Below are experts of layer 4 (counted from 0) of a mixture-of-experts language model. Rows are named router (the router's row for the expert) and show model dimensions 0-191. Each number is 128 + 32 x the weight over its row's rms, rounded and kept within 0 to 255. Numbers have three digits each.
After each expert's rows: "comes after" lists some tokens at least twice as common just before its tokens as in all text. This comes from a sample of Wikipedia text that the model never trained on. Tokens count by the router's weight.

# expert 17
router:142115163120116137111087178117175111161142116104119172108120186117201126064042125089119159154121154161152112113098115126134163133154154090120134160146168211093171154172121103194133118093087179143093103128130134214160129127111096091176126103159106114159157105145111096133103169109174102145144107154044091189123122124116140121155100107113172137128087150086129123142131111141086085155161155085113115138132125074149073088101159151135139128151124134141162196139146149143154164183139108098134081117150095187093095091122148112095109078093163171150143150120143105026123071107185173153
comes after: "\n", "\n ", "|", "\n   ", " =", "'"

# expert 45
router:079091145154175174123130157095148157096151193130165225128120138138160142086100155110089167157110159160106088174101130110137153148183151097130098175129146191114177124171136105146179172127109180122154118153149074154170069087133096120192108063134123103166120118172122087205114110095162097133137140118124143168140119126152137147157154080062152135192129196108169133094157111075129130140136175114057120110125103107087139135138172171125107108151161153139189140162152136166153145151131089088146144105187141126094089057146198141099091111126144144166118106099147178135132095142158150148
comes after: " was", " is", " were", " be", " been", " are"

# expert 37
router:154112124158178153152069164093136117138139181088165138123122147104182151070080167085116136151101185116123122115099104126162144136159155101092106157112141184129148111170125066134142182082103122143108089154145105138137080080133120104173074121170065115137149171145115112143094129114141056097131096124126064173162108064102140113124097054082145124114131125094141112128122157124109068119199202103117047109097113068084140124146143142157136056098183094161140157166144150150172199130142094115119112128135147166106048143127144156121089057139141150163101127106107160086115144122146133172
comes after: " ", " |", " 0", " 1", " Votes", " %"

# expert 43
router:151126106167108112096071199084189111132176118089126155113149182119203142083047162069081106121093109153143119127084129126161118107141142106106060155128175197151137152147123118170155175106079123146117094113131090170161112139095080116146125118110090093139199114155113099181080100126138064133151095123110056162106103100102133118147109095105188112100112150109131115129167136113121094165168134062111110108091096088101092100127155139139130105125154086152134171118160146125123169132122100120140113110154118180115065081138143174077074058102142212117110135093185139077112118136138111148
comes after: " 0", " ", " |", " 1", " 2", " 3"

# expert 52
router:102073150172186141082068168103163163119181156094156163078119161165145135085096160117139162133133140156095102136110067069153140136158156083130125128128159153108150137159083132173128185151107173156166116180103078119126103072100130101194119081099109108180164104168135061141127159094147136109174155188138137136147115086140160186163134102083141118142159184111156191104132123105110113149163135116096104106123098121153123087092157186152117120149162125133190120190158143159156148133140058101169098083167123151080114084171138144114109117197190121138095143063128157131138121167164157164
comes after: " the", " a", " his", " an", " their", "'s"

# expert 56
router:160077165116101162101066163095193168168166134087118150104124148104197141102072134079134150158162143137146130132132108087168133150157155094153136139132153148122159127192090126197124146077083148182097113141078123180180100145092109100132169080136114070146136130169116109158076128082151091132132128135072069185115105118186131125171076102142144097142117143111147089140121119079137065134145140042146094137116121084137080081120154133172157094137139112161167184116188139132113149182115129081171103136123119170103072131155156145113096100114140163147142129098168090073121070160132141188
comes after: " |", "|", "a", "1", " Al", " /"

# expert 23
router:144125166171150151078115132083162153093194157110144144133142154146142158094066126118080157144082137164085097201135055098134128175157158102120084146122149151088143172171097122127152118105131149147126094146106116134152090132084153073178098072146092069129160137152105125152116160108150113157157153147088119132111119075126173182179111092098171108133124173108146138133204170068101062172161110142111102131160071092124131123107180122205155088174168127138218134150151143164180130146153071098157084128153123154088124103133181116087088118152184143130115130087179140100134123112121156139
comes after: " a", " and", " the", " of", " be", " was"

# expert 44
router:090093170134115206129144184135175180110169143094098139097151139122159173107126186085108138105141150136154108178113079119145140116120196099138087157095156164135149156182064120167187175072112175134114097142114077210138117143098103096168152110146088093156165108157073122163106100093159074093179084147115085140089095107154121140162060094114159118156113149127129105147166152110091064178157169044129124113099135070124076126142163150162104061150097111153125163138132127129153147156176101111150132096112150161131093087136121154116115117105173181152136127109136091087138103121126156180
comes after: " |", "|", " /", " (age", " (aged", " (6"

# expert 13
router:152110168187143132101123138136188118156164186160150146112150143138185128108098212050082135118157130115146121126109113117136165121125194155087053133118165134071122165153088138115124192117054163138118116138095101154121079119093074081142129093088100108133147166214104127130095139104120065111146178104129115156078085135154125159162092123129156114102115144045128131119178200111102082147158116073116115124107117116111080097098150144147138091161151122176171150159144127140155152141183081139130080138104149171092061099126155121096110064111096182160128141122157128100112075169131138146
comes after: " |", " the", "|", " New", ":", "\n "

# expert 5
router:127067146152182160140064135084165103152171167124149153069144131109175151108116120087139155134095156159128094097080112095150157145180165130111107157138160188110169121142088094153184161109103180138123084116096135131212117087124108103143105094112078127126131119148116044123115155116110040107129139173091162141175099132143136135160082085103140137168095121097131127140179178083111059177152155135099066121123102101098105100104164171163119122152115114165183127184165136125185163170167125092165101103112112137063075076140146171138122090147158138096123163074156164143090119133116169140
comes after: "\n", "==", "|", "===", " ==", "==P"

# expert 59
router:176120157178142109139121204129170094150144150135158135114133144152159153100088178099078115134133123121115047133082109143149180109127170137116082151100200206102155143142088126149117166081060153140096115119082102141140089127081063090137105131089104094117155166171121119146097120122106055104157133097124067181089115144126135157165099107145173119094112144096119152095159161127110110157153132074143092085114122118082064134100154133148099130136132110166155155161140131132144171153142070131125087125154115175090062085144157120094063062116119227120129127105146154080087098187140111136
comes after: " |", "|", ":", " USA", " 0", "\n "

# expert 11
router:128110130152150130084124151089132115129166109086109139133097152147198205096102154063149166112134156173109170150108093099148157107158160102064090201084182177133154123179118094140161165138112157158102115156108079196148110146093083071147103140114131140168167130173111109140085147095161090106150178134074130165128113110111133127109141124112173094100079128097131113107139146081078110124148155071106120105115104078140123113090157138162079083139139083136134187131144158132150145159151091116113117099145136155133062115115136162048089065132108141184160182107189128091082093168125155209
comes after: " at", " of", " in", " on", " to", " from"

# expert 28
router:131100145106167154094102146066154192157139166089144178118086169167178137093112128093131160133151149155076149116120126116174175171132131098117151143172132139150197121121093104146181145129136155137142112151086083157174082108127091140126097112074112089165123098129125136090094117093150115145156128179128144136110124035148143153131132131109160099146077151124190137093172145123115107139156160083107111099135027110120129081090110178160102100147146086132106174189197148171123127170151083104091126101109146136081082105160175174120083122145184157126098130071150150105091077154124187203
comes after: " in", " the", " on", " In", "In", " On"

# expert 32
router:099099140133156196131099169076175141091117156090126165121106156206147149104100154092125140162093205169093135174091145102152129159149171064089098140121154159126186103143086101178169132112096175137146136171110094196194094125118069128167124114164139113208182128208119112163091142124143109122173109101099117174153127113129113117110131110070151104114105159092171117116121153079114137182144159106069108112099112113112132086095140152156127131168143098150126162144153169127142154174156087129137102090155127137074060097165163166104095068127137143184130175123143131131100080104165168162
comes after: " of", " as", " in", " with", " to", " is"

# expert 6
router:158096119091128155132086194070113122159128151116131165086115159140161185090130162107085144117113108162146124192156096126094180118194171120128093167172123162122153186158132116136154181084096156163127074121133087121192145152092140096156081120134085094166118132141117105171101200097106097149177150137023148124157117111145102169167137063135133103121110156116111127136201120124080075142164141116096105114138096129130085139116167142127111093121183109140165177155135123160153163194145114081111102138177125160086096083143169104108062088155189166164104104121158106088105128128178139142
comes after: " |", " –", " ", " (200", ";", " 3:"

# expert 7
router:150097147120157175135084155064183123115128124095140136141076136122218176062090120056140140174125132167121105122123075134178168136154178105136134174111194173124147134199112130173125179121070173137083105147120128125185066117083089106139089115102098104155155141174160100169115150086153093103139149116115097163107108123097136136178106108114189119097073134103140105100153147117131066157202174089137049143106092063137095122100156157141153122150166140124177164126159191127138160139133095107134091129173107132098112101136150173088092065114154121118130131128135122091100086156153137124
comes after: " |", "\n", " ", " 0", " —", " +"

# expert 20
router:156129157144158140130134171124175157171155133086159206106101120149184159094101132077109145108120168187165146146095128107158157132182181137129077182119156184123195091141107121148198143126075127132106132144144110150115065129128053074186112121192101078153162128179103135180069168093136090094188130112082126191155121112142100115115146106094122138120087144083170141071148134134081118148147137075109108138135088126108057142121162163110087093146143077157141173109131178143115188148135079116114122117140134167091062102133143157096097085123122148156147142127160124132134079097161156169
comes after: "\n", "-", " of", " for", " with", " Binomial"

# expert 3
router:143060126143122144092136167102168119152188128124110150129132170122193167099076121102139122150137118104116119153065100118149130141147182068112114181107194193100127146167106099191180136107109139142115078139104139211138118152122109117147129090134100098138193141194128142129098090085175069142147091127096083151108060104104135143167113077099167116137076110097153131120130146102106061138185171101120108130135074058124075087135167143162133112149139120154169121141144152113170152154128087104147081121151096162109082119132175152041094063083118161114132132108153135096126114112147166194
comes after: " |", " of", "-", "|", ",", "="

# expert 0
router:174062124121124181127116195105134134164169140107092154136119182140152179066072127125064138110111111167122084149106099145167129159130162097139126151099137209106169083143092116145140132087069131126149070114124107178136079133066147102124156107160110081168176112160122116147094094095151067115141089104084080147121092119120154184176093106107192109130118144134131096126137139132137086154164172100111071092089108075146114109131166134123133088159150092147143145117163136104159148191112121099122091088141133176075117088139153168082086100126149173145161118125149096066110063138166170209
comes after: " |", " /", "|", "′"

# expert 2
router:150108136123124123068054201092156157123173109107114152119161147136183146130118128078124164129115142144160104129107126088162128118163146104120102204142197167101148145136123080151153177078097135164127129123142118173141097120105089102118117092138110078147172142125069091195087148138152076113167126171104106168158122095064144132156134077109154126141121113111119082133141121114084121130146128120108098098083084037094123035111148144143110069147174091156158194125174151136184170143149105123125088088106122130066080146147114175097070089132145199125130137098141136080147132094120191152
comes after: " ", "\n", "|", "\"", " Party", ")"

# expert 33
router:150084140146113162143153146100189133133112133115123153096068158115170171076076170060153170166143125123154111097133062117135129114142175120094113162158131174104145121165113077168143149100094164157123066144135124172115109105101092135179129141186079098187130177142101065135063175108164076100147149122105105224152102110115092101140138067106120090182087156094127121136146147123083092118154158112135071117136103043136064079142172144141118098150120128140135175131140137142153139173166120066149065122149139181081097111159148169107104079104151152141126151115134121077110084139141152148
comes after: "\n", ")", " information", " =", ";", " classification"

# expert 49
router:145073134137123169093088153111166206150201135099170168085119134164171140108119131082129133138151158135149105138108120111158170142170184076153138202140167175130138125144125112171179169125109168130095096151111099192148138149139091103131114133149065084153161160163096115106078147125165094145149098166094145145083122101123144138204110103122162101148099160121118100139113135099124118170192156089112098111090111055104062039103127137119084128131168098186156188133156157138144123154146113077128111086121133172087117093135148143048100124110176162125109164078153142070137113125143130189
comes after: " in", " In", "|", "In", " January", " July"

# expert 60
router:124072150139119188130102174131153141130176110091094149135128131126152185099067142098132136134101130120145089136111125138160148132181181091128132191128164187138153136160084126161188143084116167149130073126124084152183099130100113117145131126158101105137153119151139103152094120131152080101196110179093088182102113106129177152182095106110178132167135141150108100140151103094145097160169172048116060139093086085123054129141160186127108097107164140165161176154144166117130140146149118085159098115133132164092108089157174147074068092110133170162155178083149135034153104107162143170
comes after: " |", "9", "′", "7", "3", " $"

# expert 30
router:121078147112139155081101159070158141127153102092106159090103167099169151084093119101129122168093123158101121129133073070124119168140155124117122181177136202108160118145095132176157166128082184165087106140150134145122137109102127095140105150156078123144148139156127078161082141083170093099102130175075130147140124079145103123182080077086150109156104144106121118132118121122096065103129145130112093099089085067106083064149173129145141115184118084174155124148142133136180198160160123066187094111120111147046081098169125151092122100077143145155134194103183132101129097145151158184
comes after: "\n", "===", " ==", " =", "==", " ==="

# expert 24
router:114071131175177157155132154080157110140135207123141131092077135133159184096083159073153134170112152122110064141114079134151131136162169105099086140116134149143132135168072071143168156118120144153182035151148109151191082116083148113142114072178119095135108178123164091130091148116144060082148090109125077144136113112090131134149112105139129136173126154087175135129175200134109133117171180091119054099149118070099111137118155163152136123099126099128141152137165121111180171155202067125198105110152164134079093106135152157110093115154125124159076159106134142100144139123174146157
comes after: " |", "-", "°", " ·", "Personal", " UTC+"

# expert 50
router:104068137165171144087084196103155187134169161110164117118106152150194152090106177090109141143112118166119149171110093096148110146173174099122124122125132158080152149135049129207129125103116150156160130164088114189164119135102105087148118103134139142194212079185128086146073161106155126123156118155082123125146111099157161133143087102068149089097122182075105139110128156045081083155138123044121124118107117126138114076108142145184143098139144085125159132148129152109138131165171069094100096086122109185105127100160134147094130090122189126135143128099130104126114089161162156164
comes after: " the", " a", " his", " The", "'s", " their"

# expert 58
router:131125149101155126118096232060161142099128192112170160135104154128152168136117147081088138169142128147154096185074124151134162145165159149101101127138118141112149092155065119189161174124103128137170063135076121138173064120076096125149111102158129098156157108179107080170080142078172084176157141109152089156071121088114116124104132084145197098171131167095174102110150157084106121145162164111146102088151118099094140123117159165145168135144157101118123149138157117136112171136202103117170087101117161120127070118144196183130106086096108150165132109117123104073132115161194160150
comes after: "-", " |", "|", " Family:", " Order:", " •"